Weights of a small mixture-of-experts language model, trained from scratch on English Wikipedia: 64 experts in each of 10 layers.
Below are experts of layer 6 (counted from 0) of a mixture-of-experts language model. Rows are named router (the router's row for the expert), gate (a neuron's input weights, with its number), up (a neuron's input weights, with its number), down (a neuron's output weights, with its number) and show model dimensions 256-511. Each number is 200 + 30 x the weight over its row's rms, rounded and kept within 0 to 999.
Before each expert's rows: a language model's description of what the expert responds to. This comes from a sample of Wikipedia text that the model never trained on.

# expert 47
It responds to: Commas, parentheses, pipes and dashes in locations, addresses, birth dates and route tables, such as Lamia, Greece; (age 28); SR 681 –.
router,197,130,170,200,212,213,239,161,179,184,194,236,138,235,160,194,165,192,196,209,149,187,187,182,152,207,194,200,167,168,224,203,247,183,197,223,195,250,234,177,178,220,235,171,153,258,188,180,189,156,216,197,240,178,190,175,186,165,208,192,232,229,185,138,154,239,222,235,197,191,195,146,217,167,184,189,213,173,167,175,165,166,194,207,192,237,232,192,198,218,219,188,152,176,203,231,188,166,242,196,157,172,231,201,225,241,216,183,187,202,231,189,140,205,237,204,205,157,200,218,144,205,159,213,185,178,248,260,261,213,198,195,191,203,182,153,218,224,178,210,169,283,174,192,134,150,218,221,182,140,236,150,204,193,203,205,178,212,251,249,260,222,169,254,194,252,220,156,200,175,175,181,222,201,214,197,210,162,242,191,194,192,129,195,186,194,229,214,170,203,228,153,155,155,179,249,198,215,197,188,165,246,195,202,244,155,235,227,179,202,246,198,177,164,237,183,204,174,174,222,229,240,203,186,210,210,178,252,183,217,211,222,224,220,197,209,195,255,189,205,225,167,211,159,226,205,137,233,168,245,209,201,218,215,203,235
gate0,192,159,208,238,154,221,209,224,180,182,209,197,173,246,158,252,176,210,229,215,205,160,189,222,210,239,220,189,186,184,199,219,190,188,216,159,135,220,178,190,141,195,231,196,202,173,217,174,193,142,173,155,190,244,137,215,212,194,170,198,193,186,226,159,179,150,183,214,191,226,228,206,198,223,215,116,160,221,214,137,185,165,224,184,183,192,209,176,196,228,193,134,216,222,188,228,225,175,172,204,146,216,250,251,192,192,206,191,200,233,180,157,166,179,209,198,216,250,176,210,223,192,194,191,204,159,211,197,182,212,210,195,208,162,168,205,227,159,191,218,163,275,238,175,181,178,241,200,214,127,259,177,174,217,244,195,246,218,203,183,217,196,185,176,183,238,183,209,275,187,204,183,247,196,136,226,255,196,262,239,196,175,183,198,204,214,182,244,195,194,177,168,157,181,215,243,151,160,198,190,167,262,241,158,220,176,212,199,208,230,241,206,192,158,225,205,178,168,217,189,181,235,198,212,215,212,207,199,163,207,186,168,194,199,161,202,222,236,256,225,210,211,280,227,189,179,177,216,181,210,185,226,175,214,225,182
up0,170,176,171,238,234,256,184,231,206,236,229,161,227,193,181,175,179,210,179,187,231,184,218,183,197,216,134,188,235,185,247,223,198,276,159,173,139,257,220,222,208,209,139,196,164,167,261,210,215,256,156,181,167,198,176,132,179,177,188,230,237,201,193,192,225,177,214,172,148,170,228,213,204,197,230,198,222,189,209,224,271,186,155,210,174,185,225,207,192,216,214,215,203,175,192,214,168,148,186,213,190,210,209,233,207,226,183,209,168,205,172,198,213,223,175,186,264,176,213,175,196,247,199,175,213,209,227,143,225,241,189,208,210,199,218,220,170,183,226,206,253,234,155,190,144,186,228,149,169,206,233,241,207,236,214,236,227,212,226,195,158,241,185,177,161,211,230,181,224,204,204,162,184,219,160,166,219,204,200,215,168,146,254,226,208,198,270,213,202,208,170,235,209,218,193,222,151,198,198,196,156,210,183,220,168,221,232,183,178,190,177,199,264,210,131,187,212,210,234,184,201,206,246,186,242,234,216,231,223,224,231,211,154,151,195,155,241,203,243,168,189,222,208,253,233,208,211,212,278,196,192,191,238,131,167,176
down0,163,229,269,201,196,219,165,208,180,247,201,176,225,204,218,203,237,217,188,183,253,233,190,155,226,160,178,236,255,165,170,202,185,202,212,247,158,195,243,180,238,170,184,202,167,189,206,178,180,214,201,177,180,172,159,218,179,174,198,180,160,212,171,229,213,262,169,241,213,188,191,181,192,181,243,181,201,186,184,183,168,204,181,189,244,165,192,261,181,175,151,133,248,195,209,230,213,159,202,187,162,253,185,248,195,203,222,197,161,183,182,188,224,166,217,200,252,191,212,243,242,147,137,193,174,220,180,165,192,227,161,182,186,151,166,186,202,199,132,211,182,202,280,214,186,219,254,199,122,206,219,183,207,234,235,203,268,192,221,202,200,236,250,285,165,175,226,206,237,245,156,212,211,258,198,143,155,216,157,201,191,188,147,182,243,223,151,175,181,170,211,153,171,239,181,165,219,198,224,236,192,223,144,207,179,202,168,227,197,245,161,230,209,175,179,217,183,184,249,238,228,218,182,185,167,199,220,204,203,229,168,210,134,212,149,185,193,198,216,159,176,187,225,207,176,152,276,179,184,221,135,172,188,213,249,217

# expert 31
It responds to: Units, symbols and list-field words in technical or biological specifications, such as mm, km, Inclination, Density, Clade, Species.
router,194,197,175,202,223,212,220,179,165,212,193,211,194,207,187,201,184,215,214,169,156,171,251,183,146,133,159,240,208,213,195,160,225,152,143,194,193,230,166,196,215,203,254,165,143,166,192,190,211,163,221,233,187,161,217,173,202,175,226,208,217,254,196,184,217,212,260,215,169,168,191,198,231,140,158,201,214,179,171,198,185,203,131,220,210,214,264,150,233,217,224,201,154,161,219,235,229,245,247,167,142,169,191,133,190,237,177,188,173,250,232,216,184,179,249,235,213,140,148,243,207,236,205,232,196,146,254,207,291,197,182,143,199,204,202,253,246,216,197,205,168,249,210,219,191,162,214,173,203,204,228,177,161,218,198,188,157,206,220,236,242,160,202,212,239,172,209,167,234,170,193,182,198,152,212,207,227,204,206,199,184,193,153,201,173,183,235,225,173,233,190,81,193,204,194,197,183,194,257,197,199,208,225,235,199,169,218,210,180,209,216,213,187,186,191,198,221,206,230,204,215,174,150,187,177,223,201,219,145,213,195,247,281,223,156,191,163,248,227,220,143,209,150,139,219,209,157,209,179,212,237,204,227,226,179,201
gate0,196,165,173,212,196,214,197,205,202,190,195,128,125,256,195,215,143,168,217,214,149,225,183,226,185,194,236,194,167,182,196,231,169,195,208,176,173,251,224,192,205,191,217,184,178,213,237,162,202,170,160,203,199,215,149,166,216,241,181,188,180,187,210,179,162,184,227,251,200,164,240,202,164,203,254,192,170,212,197,151,181,202,225,241,164,225,184,178,220,305,210,175,179,194,199,228,181,203,167,158,184,225,246,186,229,188,221,204,237,226,181,184,197,228,245,169,251,215,172,218,188,213,173,209,187,170,248,180,221,205,168,211,208,197,171,210,199,172,219,228,246,171,215,165,209,214,197,192,146,189,209,207,191,234,235,214,222,231,193,202,159,194,237,176,139,200,155,207,211,267,184,200,219,212,104,227,196,236,265,201,175,227,186,177,171,149,238,242,215,158,215,171,192,189,215,274,165,218,243,195,221,209,195,195,231,195,162,218,159,188,190,201,261,104,168,219,177,190,209,195,179,187,152,183,214,161,227,258,182,239,199,215,193,203,222,185,240,211,188,190,264,182,214,186,221,233,174,194,177,175,177,230,165,195,203,199
up0,144,181,241,247,178,169,182,233,208,235,222,138,197,197,192,143,173,239,202,207,190,190,202,203,171,173,166,146,222,185,245,217,189,287,142,176,201,211,147,159,187,161,188,210,198,210,287,191,210,194,180,192,190,218,181,154,145,166,188,183,229,250,207,193,234,183,162,205,144,148,208,204,194,193,166,170,190,164,167,225,254,170,184,147,171,190,221,202,199,178,164,202,201,210,217,202,147,229,212,192,200,171,211,237,245,193,181,240,196,191,161,193,267,176,223,211,246,167,193,148,193,211,214,235,197,273,150,172,192,189,188,236,234,197,197,207,186,219,258,205,209,214,189,148,196,212,270,148,159,215,185,214,205,193,213,234,181,201,235,175,180,232,173,157,218,165,164,137,193,168,219,150,177,214,225,199,232,228,243,240,198,192,239,275,195,191,262,179,149,229,174,201,211,184,234,214,133,183,256,196,196,274,184,216,194,232,204,206,177,216,192,202,180,238,183,199,185,215,188,176,183,178,280,198,232,160,152,218,187,188,201,177,202,140,155,231,186,196,154,197,147,216,202,226,166,235,192,137,206,182,176,213,211,197,201,222
down0,196,126,258,169,244,217,172,197,149,206,191,192,194,185,183,210,216,210,182,199,224,218,187,165,179,232,227,255,212,174,181,200,170,218,235,179,222,179,195,198,166,181,230,216,205,169,202,213,219,190,185,185,193,260,234,168,208,132,205,181,188,172,211,253,203,181,190,257,215,155,153,216,209,142,220,163,189,214,202,204,212,184,198,252,233,207,165,204,213,179,230,162,226,217,163,237,184,185,257,196,233,210,243,170,219,227,222,198,208,196,203,152,164,171,231,228,186,217,197,238,223,186,118,220,190,134,230,197,208,247,221,220,212,177,244,232,156,185,148,170,187,290,261,177,207,205,246,243,183,234,200,215,195,233,183,223,247,165,208,182,187,200,234,212,200,192,196,214,255,171,206,222,192,135,191,127,190,213,175,211,185,205,159,160,205,191,162,226,238,184,202,235,164,190,190,179,187,186,169,178,161,169,237,231,182,250,150,218,227,198,186,160,253,188,172,222,254,179,203,235,224,221,223,148,181,203,168,203,239,226,238,209,126,202,155,186,188,226,196,189,198,191,159,233,222,192,213,178,253,212,122,177,198,275,238,175

# expert 61
It responds to: Opening parentheses, unit abbreviations and separators in climate, census and coordinate data, such as (−8.1), mm, lb, sq, km.
router,205,128,192,230,204,182,241,151,211,178,223,207,205,242,171,179,207,180,235,205,130,207,226,131,196,143,207,214,181,217,214,229,238,199,158,251,173,229,161,222,197,193,266,158,165,263,169,243,212,147,175,231,194,186,190,201,158,175,172,185,216,188,197,183,192,225,232,267,169,203,208,217,250,136,151,207,234,189,161,197,146,162,214,271,203,217,243,185,214,193,210,199,194,188,225,176,234,232,240,177,181,172,225,157,193,247,191,190,181,200,251,216,156,200,209,225,145,171,142,241,189,248,193,209,172,231,193,224,202,215,140,197,173,211,186,144,217,231,182,229,185,217,194,238,156,173,197,197,195,159,217,149,218,259,218,168,145,234,200,208,237,176,204,228,239,211,220,211,184,204,154,156,242,163,253,200,225,184,210,151,208,179,171,171,195,144,255,217,157,197,247,144,164,193,222,193,179,179,199,194,174,245,203,201,224,135,200,207,167,225,237,212,130,198,191,172,210,173,187,211,230,195,169,147,200,232,185,225,141,210,213,244,294,224,176,186,239,218,225,241,190,195,208,159,211,200,167,214,160,201,190,239,210,236,192,220
gate0,180,214,212,230,206,142,169,182,210,196,195,215,176,234,186,246,188,177,160,231,159,228,184,213,211,203,224,217,164,168,194,214,181,241,220,214,189,220,239,165,167,220,205,200,175,231,164,171,194,208,158,231,189,192,155,190,241,219,219,228,165,189,192,222,201,199,209,254,225,187,234,203,223,199,177,184,138,262,194,168,150,199,223,218,162,239,240,199,216,240,225,200,189,188,215,229,175,153,182,170,178,205,222,232,241,212,189,183,195,252,167,250,185,191,205,185,276,251,204,225,180,209,168,183,199,179,146,140,186,185,214,239,225,172,126,222,218,161,233,209,239,218,228,240,165,201,194,257,174,197,259,204,262,211,215,213,187,213,185,203,152,191,210,227,190,184,198,215,205,167,134,193,260,201,163,232,155,225,277,180,254,186,156,194,127,158,157,192,241,209,205,221,156,165,220,246,165,181,208,205,226,202,229,153,271,185,186,146,189,207,240,230,213,154,182,220,162,237,220,191,188,204,182,161,214,235,208,226,241,187,202,216,224,161,269,185,189,192,178,233,279,167,191,217,196,196,193,200,121,212,206,228,184,186,236,208
up0,231,180,206,193,141,215,216,247,228,212,215,142,241,214,175,185,194,206,180,170,176,127,221,245,227,189,195,212,231,260,221,204,179,289,179,157,167,188,189,206,189,193,164,212,183,216,251,163,203,268,226,172,221,224,149,179,163,178,153,151,251,223,223,199,263,175,184,163,156,177,221,252,178,204,163,243,209,191,181,215,214,179,156,232,190,169,166,179,231,190,171,224,191,215,221,213,153,185,207,219,212,179,209,185,220,229,168,232,204,193,189,204,246,195,211,212,197,156,212,199,158,223,142,195,177,206,197,213,195,212,181,181,237,163,243,203,187,252,253,247,176,169,123,186,174,194,208,167,185,193,170,186,197,236,143,242,185,208,220,184,164,223,183,127,190,149,174,198,223,196,231,162,204,211,212,212,239,226,232,204,230,232,242,211,219,194,246,186,156,242,168,195,190,231,209,221,186,200,194,154,165,217,209,236,187,199,215,179,183,216,216,219,170,197,130,263,179,217,202,152,169,230,203,191,203,194,238,222,196,187,210,180,227,192,184,228,231,202,203,189,215,231,196,184,153,231,182,184,241,245,188,217,239,213,196,203
down0,224,170,180,223,205,153,225,201,195,261,201,123,256,230,218,157,223,221,167,197,211,225,198,142,218,194,167,185,204,195,195,169,203,199,188,234,203,175,213,171,147,175,249,235,194,184,237,180,200,162,174,259,175,203,249,168,187,138,184,147,224,207,183,287,202,205,134,255,226,169,214,195,210,160,183,192,229,170,166,213,168,187,225,186,190,193,171,247,215,189,207,220,183,198,170,233,217,163,279,188,218,232,220,186,200,206,181,222,184,217,156,249,162,154,208,225,182,248,221,198,199,201,182,240,192,206,210,185,142,217,180,204,226,154,185,205,176,156,133,210,173,223,223,206,191,167,202,235,136,151,219,155,196,251,169,263,230,214,213,200,181,241,159,293,190,140,264,250,232,231,196,222,208,202,266,208,222,204,220,189,201,183,196,171,202,201,185,212,181,106,263,195,171,229,171,150,213,233,168,226,177,171,257,219,234,247,155,167,150,212,144,237,210,151,159,221,212,137,154,223,219,219,196,226,166,255,181,193,194,214,188,194,150,220,146,171,166,250,235,166,207,170,197,252,184,191,219,184,201,187,157,224,199,221,192,188